config.toml
hidden_size = 96
experts_per_token = 3
router_score = "softmax"
balance_bias = false
tie_word_embeddings = false
learning_rate = 0.0051
max_grad_norm = 1.0
batch_tokens = 65536
Below are experts of layer 6 (counted from 0) of a mixture-of-experts language model. Rows are named router (the router's row for the expert) and show model dimensions 0-95. Each number is 128 + 32 x the weight over its row's rms, rounded and kept within 0 to 255.
After each expert's rows: "gets" lists some tokens that make up at least twice as much of what it gets as of all text. This comes from a sample of Wikipedia text that the model never trained on. Tokens count by the router's weight.

# expert 89
router [158 150 147  97 172 115 143 114 144 137 159 201 157  82 130 122 166 135 114 178 124 101 175  76 116  82 180 100 151 129 134  77 118 126 143 140 151 101 120 131  89 167 162 178 164 110 119  95 176 159 106 177 115 102 146 108 169 138 174 113  89 172 107  95 128 120 118 127 155 169 164 115 162  94 104 119 162  72  74 114  83 167 172 139 112 151 173  98 169  91 137 167  71  76  81 120]
gets: " Al", " D", " B", " L", " H", " Col"

# expert 153
router [110 116 101 141 119 148  72 126 136 168 126 168 159 110 104 126 132 167 164 172 160 179 117 110 155 211 135 167 144  87 175 121 185 179 115 179 122  87 162 160 116  51 128 126 162 128 144 115 111  71 165 158  85 121 106 150 153  76 134 175 144 172 138 138  78 102 105 114 105 101 123 151  76 108 109 136  83 130  94  68 141 121 106 115  92 175 127 176 125 161 155 111 110 185 108 107]
gets: " P", " S", " M", " F", " C", " H"

# expert 116
router [107 142  92 122 173 143 155 116 148  95 123 108 186  63 103 119 158 122 152  76 150 114 127 121 164 107 159 116 108 116  59 158  97 136 135 109  60  83 135  67 152 115 155 172 100 148 106 101  89 139 147  60  95 127 176 166 126 139  89 114 117 139 101  95 164 153  92 162  97 149  81 162 177 132  59  93 113 143 172 183 109 139 141 107 149  76  59 120 131 108 135 178 108 107 114 123]
gets: "ed", "ing", "ated", "led", "ted", "ied"

# expert 57
router [201 177 137  75 146 170 189 140 127 127 156 153 106 176 181 146 179 116 169 105 144 105 121 154 108 123 122 104 108 114 157 103 127 188 146 109 139 122 147 108 123 169 109 166 105 118 123 106 166 160 137 152 181 100  90  48 110 122 191 145  92 189 142 135 137 119 116 125  78  89 115 156  83  80 175 132 120 112 144 161  62 127 165  93  65  83 132 103 146 149 120 106  93 136 158 139]
gets: " that", " this", " which", " same", " following", " This"

# expert 105
router [ 96 151 149 127 132 126 154 131 111  72 137 178 137  90 168  94 146 128  96 132 178  89 169 158  93 106 142 119 128 157 112 126 100 108 150 168 134 152 141  62  98 130 151 152 179  76 124 167 160 140 126 160  56 112 143 103 180 154 107  80 130 196 114 101 151 169 157  96 158 133 157 158 121  84 163 137 147  94 119 145  99 170 158 182  52  89 105 104 168 171 110  70 101 130 115  87]
gets: "it", "ction", " Day", "ution", " Court", " order"

# expert 74
router [108 148 130 114 145 131 139  75 143 197 147 192 174  96 173 132 176 159 171 183 111 161 158 107 100 152 126 140 138 168 118 110  52 127 183 132 187 137 113 114 127 105 123 114 136  97 165  92 138 130 140 176 123 133 138 106 140 122 109  82  98 134 185  86  69 143 127  90 101  89 173 158 153 147 143 139 170 146 105 114 104 171 166 198  82 134 148  87 149 147 160  99 132 184 158  91]
gets: " National", " Union", " American", " State", " Army", " Air"

# expert 77
router [158 133 105 115 100 125 135 150 119 182 160 124 119 164 159 100 137  84 177  78 118 120 157 158 155 151 103  86  65 181  96 144 152 114 162 144 173 151 154 162 140 123  64  86 112 155 121 162 101 143 104 106 166 175  99 173  80 131  92 136  82 156  83 113 128  99 115  84 123  68  92 163  63 142 116  95  89  91 152  83 111  60 130  94 143 185 118 125 134 115  82 152  99  88 138 107]
gets: " the", " The", "The", " \"the", " (the"

# expert 95
router [170  75  95 164 161 146 127 170  94 160 168 137 113 113 166  75 105 111 116  95 155  82  87  88  83 103 136 143 158 148 105  93  87 176  84 101 106 168  76 149 183 164 163 132 156 135  94 113 152 130 109 137 130 164 124 105 115  85  77 122  90 149 144 153  99 132  87  89 158  97 147 118 166 131  91  97 100 104 106 125 140 154  97 180 150 174  84 105 109  62  93  67  98 139 168 167]
gets: "|", " |", ";", " Coordinates:", "s;", "|---|---|"

# expert 130
router [178 148 180 138 151 147  76  87 144 100  88 128  96 101 127 103  90  89 138 173 156 101 127  92 122 150 181  99 145 122 128 103  79  82  80  83 136 154 146 128  84 157 147 104 112 169 179  93 130 146 112 155  85  84 136 112 118  82 125  94  97  98 106  89 131  97 178 170 144 121 156 125  76  77  83 111 132 134 144 107  88  47 153 120 111 117 190 116 123  90 156  93 171  85 159  96]
gets: "8", "7", "1", "5", "6", "2"

# expert 14
router [152 154 122 103 172 119 150 115 138 137 155 179 166  90 138 126 161 131 123 174 128 100 173  73 130  82 168 111 156 121 119  72 114 128 161 129 145  97 113 140  97 164 169 173 158 121 124  94 175 163  92 183 102 105 144 104 172 144 164  98  81 179 116  88 129 123 125 120 147 164 162 114 167  88  96 114 159  71  76 133  75 170 175 123 110 139 174 105 176  93 149 167  67  79  81 116]
gets: " |", "-", " 3", " 12", ")", " 2011"

# expert 148
router [ 72 100  87 100 130 184 107  83 101 105 138 192 156 128 114 121 123 174 168 126 120 186 174  91 155 151 129 126 168 162 160  73 133 102 110 104  88  86 142 133  70 104 147 186 158  73 169 102 173 148 118 149  71 113  96 121 160 139 146 142 127 170 145 105 105 146 140 142  95  88 168  95 136  93 102 138 134  76 134 114  90 163  90 143  87 105 140 122 153 181 170 101 150  86  72 102]
gets: "D", "M", "B", "C", "P", "R"

# expert 61
router [128 170 123 133 135  98 158 124 176 162 149 115 130  74 155  93 203 149 108 166 170  88 158 125  82 123 152 181 133 140 137  83  79 143 174  72 138 140  73 168  72 167 138  84 105  97 113 116 114 177  76 193 123  92 166 150 165 101 133 114 110 145 117 101 109  96 112  74 125 150 175 137 159 116 136  74 126 188  62 112 146 150 170  92 134 123 173 131 142 106 127 139 145 140  94 125]
gets: "us", " s", "es", " o", "y", "os"

# expert 165
router [100 123 171 164 101 120 168 141 186  85 159 153 175 120 146 103 105  99  99 122 116  76 187  59 117 111 162 115 168 128 144 114 126 193  81 162 180 116 168 171 137 135 131 174 113 108 108 157 154 144 110 131 136  93 122 104 122  97 128 178  90 156 158  95  96 125 124 169 104 150 192  97 121 160 164 115 150  97  78 161 128 181 159  80  86  97 170 106 153 178 104 149 125  74 154 103]
gets: "od", "g", "or", "n", "b", "ad"

# expert 22
router [ 98 169  94 176 138  77 170 108  76 154 164 115 149  60 160 110 152 101 134 165 118 128 160 142 110 131 143 185 163  97  80 109 142  81 150 131 110 166 115 166 145 161 175 117 155  98  87 107  72 156 113 147  98 145 143  83 171 133 143 120 108 158 104  78  85  92  60  87 134 159 160 142 157 135 163 127 120 153 121  92  86 154 140  64 121  86 152 170 182  94 175 132 126  78 129 131]
gets: "y", "ic", "ty", "e", "he", "or"

# expert 52
router [153 156 129 102 170 114 150 116 138 138 160 183 165  88 134 123 159 129 119 174 136  99 176  73 128  83 169 109 159 121 122  73 114 126 153 132 144  99 115 142  97 160 167 172 159 120 124  93 177 163  93 183 105  98 141 106 174 144 162  98  81 178 114  90 127 125 118 122 154 167 158 119 163  86 100 117 164  69  78 133  73 171 174 129 107 141 172 100 176  93 148 164  69  80  82 117]
gets: " H", " 9", " K", " 0", " N", " D"

# expert 29
router [108 152 161 113  53 150 137 130 111  92 137 146  82 119 157  88 110 159 139 122 132  73 167 118 182  77 102 161  97 120 109 104 103 171 146 139 149  99 110 108  75 198 163 169 132 100 136 142 168 161 108 190  81  98 112 123 134 123 116 141 175 175 126 126 150 147 195 115 158 163 117 160 159 159 170 169 172  88 102 184 103 179 146 130  80 104 104 142 135 175 160 136 168 118 177 131]
gets: "ivers", "tern", "volution", "ion", " world", "ron"

# expert 37
router [ 87  92 112 181  94  85 147  88 142 138 157 155 114 112 143 137 174 105  82 120 141  78 163 189 138  84 115 154 122 104 104 102 106 115 148 151 122 106 105 152  98 118 161  74 160  90  81 146 113 130  96 140  73 112 165 171 155 167 167 138 120 150 105  90  79 106 146 157 111 146 148 154 163 190 194  75 194 183  76 127 108 163 131  98 134  73 172 110 158 144 129 139 102 113 109 168]
gets: "as", "is", "us", "os", "y", "at"

# expert 67
router [110 162  78  88 128 101 173 111 105  91 160 125 133  81 147  76 194 130 103 100 100 110 114 184  89 125 172 118 134 119 100 168  87 135 148 140  98 148  88  87 115 127 135 132 121 141 147  86 121 147  85 152 146  83  98 141 151 104 150  89  83 143 129  96 189 113 160  70 118  97 164 176 145  98 129 131 143 106 120 178 137 175 182 154 161  53 171 174 109 101 170 136 109 122 179  72]
gets: "ary", "ical", "ial", "able", "ative", "ive"

# expert 177
router [ 91 167 109 158 135 155 157 120 187 149 117 133 129  84 128 144 145  88 162  47 160 111 114 198 160 110 117 116 105  92 148 112 116 109 114 133 142  84 134  87 129 117 161 155 108 179 187 114  94  97 106  96 127 112 175 196 136 130 178 132 131 144 169  98 138 137  87 179  92 136  69 173 159 181  86 137 105 127 182 171 101 144 155  93  92 112  71 190 124 127 100 154 109 107 143 155]
gets: "ed", "ing", " up", " given", " led", " made"

# expert 47
router [127 113 152 132 145  66  86 152 168 160 138 146 134 115  78 113  67 156  89  88  88 125 178  97 181  92 146  71 164  84  81 149  85  99 163 182 134 146 157 137 149  98 140 140 180  84 143 128 157 141  80 147 105 167 105  89 161 135  95 170 144 178 112 137 137 172 172 161 143 132 124  85 169  68  70 115  90 148 124 122 129 156 165  96 109 101 136 164 136 141 144 108 173  89 121  92]
gets: "l", "i", "n", "al", "j", "r"

# expert 41
router [108 124  85 111 149 113 146 174 125 149 138  96 155  77  85  96 173  89 139 174  73 130 140  71 103 154 183 113 175 124 119  99 147 110 161  94  68 139  96 144 105 147 167 151 163 110 144 118 168 176 127 143  88  82 110 168 127 125  83  84 105 156 175 109 114 139  98 109 101 172 139 180 115 115  84 121  97 132  64 167 118 146 179  97 179 132 172 111 137 105 151 186 152  86  78 109]
gets: "/", "p", "b", "-", "–", "ic"

# expert 6
router [116 152 142 107 107 103  82 160 174 136 134 156 151 117 133 114 182 181  99 156 150 132 178 126  78 124 107 141 178 108 128  90 109 146  69 146 101  85 100 140 132 167 149 154 124  62 163 133 172 184  89 137  91  88  80  73 152 171  82  75 137 170  96 182  93 143 141 107 101 107 163 137 114 172  74 151 142  83 128 102 138 157 171 137  86 145 168 122 134 164 176 103 132  95  86 122]
gets: "c", "ec", "ac", "C", " conc", " val"

# expert 164
router [154 164 115  95 189 154  89 174  84 125 146  96 150  83  99 125 154 126 103 161 125 173 146  78  97 147 130 158 145 108 162 124 134 126 117 103 170  97  68 177 112 152 175 143 180 135 161  95 128 157 100 148 155 115  99 111 141 112 172  97 110 163 161 136 115  84 101 125 138 155  98 118 151  96 155 175  87 101  81 163 142 169 184 101  81 194 163  75 156  88 125 122 135 165  78  70]
gets: " (", " (C", " (S", " (L", " (A", " (M"

# expert 11
router [124 160  83 163 158 175 152 110 187  69  62  90 150 123 123 141 138  85 100 120 126 160 127 195 148 111 166 113 139 150 106 116  89  66 145 142 109  94  96 113  82 145 149 180 132 132 170  70 188 149 135  54 159  90 158 155 134 140  61  82 132 139 109  87 141 157  93  99 177 158  99 158 149 157  97 134 101 105 151 147  93 147 149 167 140 112  94 132 102 126 151 148  77 111 128 108]
gets: "ated", "ed", "ted", " played", "cted", " built"

# expert 190
router [162 111 144  82 100 107 152 147  85 137 155 123  71 120 100  93 166  99 149 117 162  88 132 104 102 167 154 111 118 186 173  80 148  97 100 101  85  89 106 153 182 107 176  94 173 139 154  92 175  76 100 115  79  89 155 109 109 109 162 141 141 162 120  89  89 128 118 115 137 105 116 132 162  82 106  97 106 196  99  93  88  92 188 167 113 177 153 114 137  75 138 103 144  88 134 171]
gets: " 10", " 18", " 6", " 12", " 17", " 8"

# expert 90
router [200 111 145 118 140 123 154 120 138 170 180 153 151 130 145 122 147 160 122 206 163  90 169  84 107 151 189 145 161  88 139  91  68 120 156 105 125  76  93 117 107 142 170 188 155  95 152 101 181 174 101 172 106 113  95  81 173 129 130 130  89 118 100  73 127 126 116 122 120 131 163 148 118  73 134 142 113  84  91 158  80 174 153 124 104 144 177 101 136 115 158  95 103  91  94  92]
gets: "E", "O", "A", "C", "P", "R"

# expert 183
router [158 161 179 119  79 126 154  94  87 163 159 167 150 104 110 121 141  91 176 117 150  88 147  87 107 141 147 102 108 161 194  77 174 104  97 117  80  87  75 156 119 108 154 132 158 146 144 115 165  78 100 111  68 100 149 118 113  75 176 109 118 133  84 111 166 129 109 146 102 153 153 128 184 102 139 111 155 101  87 105  95 170 183  85 119  89 149 118 179 107 157 128 110  93  76  83]
gets: "0", " 2", " 100", " 3", " 5", " 10"

# expert 132
router [186 158 114 102 158 153  80 133 150  79  97 146 143  92  95 118  99  79 167 167 151  83 175  78 157 172 160 118 150 130 111  76  86 103 112  91 143 159 156 124  69 107 123 128 121 156 160  96 106 183 100 158 104  99 101  91  91  84 120 116  99 142 151 102  66  85 148 159  98 151 179  83 125  85  88 156 168 154 113 141  94 102 129 147 123  90 164 110 145  68 133 134 116  91 179 101]
gets: "2", "1", "3", "4", "5", "6"

# expert 86
router [192 155 123  74 153 127 175 133 136  82  74 110  81 176 180 184 139 140  79 139 146 139 131 137 121 104  90  72 110 105 190 104 123 121 181  75 144  68 145 116 135 147 131 125 124 170 129  56 149 151 109 136 106 175 127  73 122 114 172 118 122 152 129 136 137 109  79 112  86 101  74 167 133  80 105  75 156 114 120 129 113  93 158 175 109 123  79 125 152 171  84 121 131 100 102 154]
gets: " after", " when", " before", " until", " where", " while"

# expert 94
router [159 152 128 111 169 114 150 116 143 138 156 179 168  89 128 128 159 127 126 173 126 101 175  73 124  85 163 106 147 121 121  73 115 123 161 135 146  99 115 140  97 161 168 177 154 122 123  96 179 165  95 184 101 101 143 105 176 145 166  93  80 177 120  89 131 120 127 122 149 166 158 116 170  83  98 115 162  67  78 137  74 169 171 122 110 140 173 102 174  92 149 161  71  77  79 116]
gets: " |", "-", " —", " –", " to", ")"

# expert 179
router [149  81 118 113 202 146  89 164 156  87 175 113  71 113  94  74 107  71  61 113 124 129 135  86  87 124 153 151 165 162 140 103 167 115 156 125 177 171 120  91  96 141 135  95 116 139 110 147 156 165 138 158 190 171 125 159 117  77 118 112 139 122 193 140  97 162 111 106 151 135 177  83 141  96 156 162 130 103 114 108 113 163  97 103 148 104 129 142 155  87  72 165  86  82 170 105]
gets: "-", "|", "=", " •", " -", "1."

# expert 113
router [ 82  96 143 150 102 137 157 101 153 116 144 163 163 187 110 187 162 160  87 187 176 162 153 112 141 109 170 110 183 133  89 139 111  96 105 156 116  78 149 148 155 130 142 146 124  86 178 139 125 156 108 141 112 102 162 115 141 111  89  87 154 150 128  87  62 114 153 204 119 113 121 153 115 159  86  63 164 108  96 170  98 162 151 109  82 102 172 135 155 158 162 152  79 178  98 135]
gets: "ad", "ag", "ord", "z", "uck", "ff"

# expert 142
router [116 179 103 111 166 133 150 105 128 107 178 162 166 100 121 155 164 184 194 173 190  78 147 147 152 119 100 102 138 107 158  96 116 100 119 109  58 163  82 149  85 168 160 142 114 132 145  99 175 146 101 141 106  97 111 103 170 129 151  81 129 167  89 149 175 144 138  75 162 182 119  77 178 121 142 140 162  88  84 147  90 153 154 118  95  93 144 132 160 102 158 138  71 152 103 138]
gets: "ve", "end", "age", " half", "ance", "vey"

# expert 98
router [108  93 144  98 157  96 104 131 154 166 124 159 137 146 152 100 123 174 132 158 109 156 117  71 172 146 157 120 187 134 119  81  70 128 149 130 160 105  85 139 144  87 109 183 181  95 182  70 193 139  79 170 100 161  84 117 180 155 133 130 138 116 122  99  94 149  98 173 133 104 182 105 135  73 165 150  79 101 117 145 106 168  86 129 122  97 111 101 148 154 158  91 148  72 119  85]
gets: "L", "N", "R", "M", "I", "T"

# expert 97
router [ 90 149 145 104  99 140 141 112 182 189 170 191 141  64 107 144 164 156 107 104 149  94 159 147 131 110 148  92 121 168 127 135 104  97 156 150 135 146 147 114  90 179 157  89 153 130 106 144 142 127 114 138 106 100  89  95 144 108 128 166  59 100 157 144 210 165 129 119 106 178 127 100 137 105  87  91 146  82  85 159  94 144 149 150  75  94 131 179 166 188 175 158 162 123 109  73]
gets: "b", "ver", "c", "ug", "p", "ad"

# expert 171
router [ 73 158 121  86 181  71 127  89 115 146 172 115 109 126 121 102 119 125 175 141 124 166 153 172 127  83 153 152 165 121  82 163 127 108 142 105  83 120 111  95  82 161 190  70 138  98 142 118 111 149 143 156  81 167  92  83 143 115 108 144  99 144 140 180 134 139 174 116 182 100  67 106 161  96 105  75 128 182 151 115 111 163  95  70 157  74 126 125 152 170 172 139 119 117  77 144]
gets: "el", "l", "ol", "il", "yl", "all"

# expert 5
router [ 88 165 122  90  52 122 189  93 141 131 169 106  87 185 119  78 118 103 134 166 137 139 170 127  77 108 165 101  96  79 152 105 143 176 142 104 126  88 138  68 155  92 157 171 144 142 178  94 122 118 124 119  91  90 159 137  37  75 133 107 118  74 104 101 129 134  96 117 133 175 147 170 116 165 115 124 163 112 127 178 116 142 151 140 120 114 124 129 127 159 132 160 200 171 147 116]
gets: " record", "ition", " system", " election", " term", " position"

# expert 112
router [109 184 129  93 157 114 138  88  98 109 172  62 153 159 117  72 129  90 176 180 139 121 175 160  82 105 134  60 147 105 119 109 104  84 159 113 108 120  79 149 115 141 158 139  99 120  85  92 175 177  84 152 166  92 171 104 139 102 148 118 149 111  86  85 188 107 103 100 147 186 136 101 125 110 178  84 132 166  91 151 151 155 148 149 153 123 130  98  99 104 164 113  76  93 142 155]
gets: "ical", "ate", "ium", "ous", "um", " type"

# expert 84
router [ 98  72 134 188 167 140 147 110 153 173 139  90 130 109 186 120 154 186 135 120 169  99 135 130 195 112 149 156 189 123  99 171  77  93 111 178 155 178 149 137 122 149 132 117 152  83 156 178 161 162 161 121 117 158  79  87 176 112 106 146 149 157  77 137  81 167 119 162 152 133 127 149 164 109  89  85  93 176 103 106 113 149 129  97 169 103 152 168 134  81 151 154 140  94 101  96]
gets: "e", "en", "a", "o", "u", "ra"

# expert 9
router [140  73 116  91 142 187 115 137  87 140 147 155 129 167 155 149 120 132  99 115 101 110  94 111  85 158  94 132 166 144 103  94  86 187 115  81 108 185 104 182 138 147 169 113 155 141  81 128 132 108 101  99  81 184 150  85 118  98 104 113  98 108 114 191 106 169 111  74 143 124 107  61 168 150  95 113  91 103  95 101 124 128  81 148 164 185 120 108 110  89  93  77  95 139 172 168]
gets: " |", "|", " Kingdom:", "ation:", " 2;", "us:"

# expert 134
router [146 165 150 144 141  76 137 187 106 139 165  93 122  64 176 147 166  93  84 121 129 119 116 137  89 112 121 121 111 159  97 118 118 126 147 105 112  81 121 135 172 138 158 150 125 200 156 128 119 180 103 174 106 131  81 171 136  87 128 160  71 141 153 144 176 114 162 114 165  99 175 154 159 109 179  95 104 191  78 122  73 173 138 100 157  71 134 113 140 124 170 190 133 181 117 123]
gets: "al", "el", "ional", "ul", "ator", "at"

# expert 28
router [179 127 119  84 134 140 121  92 115 166 152 137 154 195 126 101 133  82 167 100 121 108 155 178 145 123 112  79 117 141 131 177 160 107 133 133 172 192 172 175 107 142  79  89  72 154  89 181 108 136 103  93 172 168 118 146  78 113 140 121  95 123  84 139 120 106  82  79 111  82 115 109 113 115 158  91  93  95 159  95 131  44 145 117 161 186 102  93 149 111 100 158  99  97 115 106]
gets: " the", "The", " The", " its", " (the", " \"the"

# expert 170
router [108 141 100 119 149 113 135  96 156 112  77  97  83 143 103 136  87 116  69 151  98 135 142 110 109 108 158 138  98 156 174 114 112 167 128 161 135 171 131 152 114 108 147 130  94 163 149  78 164 188 103 173 161 113 141 166 189 173 146  81 105 165  96 136  73 163 133 127 116 112 171 157 126  95 106 105 186  79 152 110 133  61 170  75  95 182 162  92 174  84 103 134  89 112 113 179]
gets: " as", " was", " is", " became", " =", " As"

# expert 93
router [124 126 151  84 193 138 102 149 154  98 128  86 156 104 183 156 117 104  98 174  63  82 141  97 103 161 162 117  93 186 141  89  97 143 156 107 161 138  92 153 103 129 152 129 156 154 176  63 165 143  96 163 128 117 114 145 144  72  86  99 110 167 136 100  85 121 128 163 154 168 170 131 105  79  99 133 168  79  89 163 123 155 166 143 105  88 149 126 134 106 159 143  77 100 203 111]
gets: ";", " career", ":", "8", "4", "1"

# expert 96
router [153 154 125 103 170 115 153 116 140 134 154 182 169  90 133 118 157 130 127 173 132 104 176  72 130  80 167 105 154 124 120  73 111 128 155 127 145  99 117 140  99 163 168 174 157 121 123  94 179 164  94 181 103 101 137 110 177 144 164  93  81 175 115  93 131 126 119 122 147 169 163 119 166  87 100 115 161  69  77 131  76 171 176 127 106 141 174 101 174  94 147 166  69  79  80 115]
gets: " 2", " and", " 5", " He", ",", " 30"

# expert 4
router [107 161 145 118 141 111 158 147 143 103 157 167 139  76 160 175 105 149  58 123  64 102 149 122 127  95 107 129 189 134  68 161 158 165 147 162 102 108 127  88 113 108 119 110 184  53 162 104 109 161  95 141 113 151 129 113 126 115 118  89 110 190  76 128 114 104 173  78 130 105 167 172 120 177 147  98 150 112 103 136 120 140 165 150  94  96 109 144 183  88 188 130 104  55 119 150]
gets: "al", "an", "ian", "ial", "in", "ol"

# expert 54
router [ 83  90 113 107 149 115  99 136  91 149 146 148 140 100 104  95 150 107 133 103 113 143 160  69 174 146 157 139 173  86 186 109 188 129  72  89 157  92  89 114 154 119 119 132 174  88 160 123 142 103 134 168 155 119 143 148 151  91 203 156 171 151 191 147 122 158  99  99  98 136 155 116 147 100 139 156 157  91  90 178 129 169 180  84  99 159 179 119 146 187 128  85  93 115  83  93]
gets: " \"", " (", "\\", "i-", "/", " un"

# expert 87
router [143 170 113 106 154  98 137 116 146 135 157 183 187 102 124 116 158 126 138 181 139 111 178  79 129  85 156  80 174 128 128  88 113 110 164 103 156 107 123 142  97 149 177 176 165 111 136  94 169 139 104 188  93 122 149 115 169 153 169 103  89 168 117  89 119 136 117 111 152 188 169 118 162  71 120 109 152  79  76 127  79 167 168 147 117 156 170  87 164  91 143 159  85  88  81 104]
gets: " S", " K", " B", " T", " St", " River"

# expert 173
router [103 162 102 148 187  69 126 112 150  90 169 127 172  87 173 152 165 101  86 150  81 103 175  78 130 109 109 146 122 108  80  81 128 144 107 153 117 127 132  93 135  71 193 123 168 100  80  91 167 149  69 154 106 137 111 143 109 166 152 110 116 170 161  78 150 143 172 128 103 104 168 124 160 149 156  87  91 127 116  89  89 139 160 132 104  71 105  91 181 139 137 156 118 174  95  97]
gets: "at", "it", "ut", "an", "ar", "ak"

# expert 32
router [134 183 128 158 141 161 111  71 141 143  81 159  89 207  67 141 109  72 103 144  88 144 146 148 111 140 133 127 139 117 184 117  75 151 138 162 144 175 137 170 143 176  65 155  96 140 124  75 148 188 124 144 182 118 107 134 127 170 129  91 123 143 100 131 150 192 108 109 193 172 123 145 143  84 183 138 163 123 115 135 142 102 133 108  92 147 149 105 122 103  86 172  94 125  80 164]
gets: " is", " was", " be", " also", " been", " are"

# expert 104
router [150 152 131 101 172 115 151 117 138 138 159 184 160  89 137 121 158 131 124 173 131 100 174  71 129  81 166 104 155 127 125  72 115 127 153 130 145 104 115 141  99 162 170 172 158 122 121  94 180 163  94 185 104  99 139 104 177 144 163  97  82 179 113  89 131 121 128 122 149 166 158 116 166  84  98 115 162  70  75 129  73 172 174 128 109 138 175 100 175  96 143 164  69  79  81 116]
gets: " |", " 5", " g", " 14", " T", " 12"

# expert 156
router [116 149 189 151 125  82 166  66 166 100 165  89  94 133 150  65 105 133  91 111 104 123 169 102 133  88 181 143 159  94 110 135 137 169 100 163 105 136 126  91 159 166 142 134 185 102  61 101 119 142 129 156  74 173 121  73 115  84 119 157 131 100 118 130  83 139 173 138 160 102 138  75 160 164 110 108 145 136 136 141 107 157 146  68  94  77 166 137 198 176 157 121 128 109  97 117]
gets: "il", "ir", "l", "el", "ich", "h"

# expert 122
router [152 160 156 135 158 202 123 116 161 162 177 159 146  83 153 103 158 134 108 146  78 157 157 107 122 172 146  94 152 137 130  99 123 176 125 112 130 155 101 153  84 157 178 120 191  89 100 105 169  80  77 132 112  82 122 130 162 143 152  86  67 164 154 113 158 181 156 114 143  91 153 126 180 105 127 175 174 109  86 126  99 170 185 120 117 128 171  72 178 137 153 140  86 120 134  99]
gets: " /", " University", " St.", " Mar", " College", " South"

# expert 64
router [173 184 134 122 129 137 185 104  86 156 158 140  66 175 100 125 125 119 184  95  87 101 140 205 112 112 112  86  82 139 185 102 169 178 147 138 163 108 133 172 138 152 127 147 146 144 188  56 168 148 118  82 187  81 141  96 133  94 161 124 110 151 138 108 136  94 190 145  94  98 125 173 119 123 186 110 130 170 155 154 160 134 178 128 130 129 137 136 130 118 155 167 104 102 132 147]
gets: " other", " most", " first", " some", " more", " many"

# expert 40
router [134 162 148 165 155 115 151 104  88 158  87 185  69 195 111 159  62 100 167 114 160 138 120 155 106 118 111 103 113 103 169 114  88 155 155 144 159  96 117 149 150 171  91 129 152 141 105  89 124 137 191 141 184 114 111 151 109 183 165 119  99 136 135 116 134 175 130 178 161 153 100 172 127 138 115 146 117 145 142  74 187 132 129 138  77 129 174 181 154  78  59 163 152 152 105 173]
gets: " had", " has", " have", " was", " were", " also"

# expert 26
router [167 145 137  93 169 123 127 110 144 142 169 200 176  84 121 116 150 135 115 187 127 105 167  74 118  76 170 111 152 125 137  78 117 128 153 142 143 100 118 129  90 149 164 179 159 119 122  92 170 166  97 175 100 105 140 106 171 142 179 108  92 180 113  94 114 130 113 125 141 177 160 115 164  95  95 128 161  65  71 114  89 163 168 128 112 160 165  94 168 107 132 171  72  85  85 111]
gets: " S", " P", " M", " T", " F", " L"

# expert 172
router [137 137 150 117 157 156 165 134 160 171 154 164  77  63 101  80 161 170  76  88 121 115 160 101 116 150 161 120 118 190 101 150  94 103 101 117 164 183 108 172  71 153 131 136 147 138 116 125 157 155 133 160 154 141 116  79 181 157 112 124 153 167 125 170 128 140 119 153 124 134 178 139 182 117 124 137 164  90  63  83 117 200 154  76 102 119 145 141 157 132 139 168 131  53  83 148]
gets: " de", " Le", " La", " De", " la", "ie"

# expert 36
router [ 78 138 141 120 172 104 148 130 173  81 135 164 185  76 125 131 108 183 120 133 148 141 202  71 123  83 107 120 147 104  95 114 147 134 111 161 137 119 138 151 169 113  88 198 165  68 103 167 169 123 138 108  93 183  88 117 162 110 169 138 151 134  84 112  99 147 138 102 181  88 193  83 162 160 134 117 137  78  92 152  97 122 148 110  94 127 132 151 180 144 150 158 109  75 133 103]
gets: "or", "on", "om", "eg", "l", "n"

# expert 45
router [157 134  90 123 114 167 137 117 182 115 107 175 161 150 140 162 104 190 109  69 101 172 124 106 108 171 157 111  65 114 180 122 154  87 107  85 154  97 132 106 107 103 109  92  72 175  91 154 107  88  87  95 140 126 109 154 116  94 151 120 109  90 161 122 150 139 118 180  77 103  56 165 111 179 159 121 150  95 152 153 102 112 167 175 113 170 142 123 144 168  64 112 112 133 109 174]
gets: " in", " on", " at", " for", " under", " over"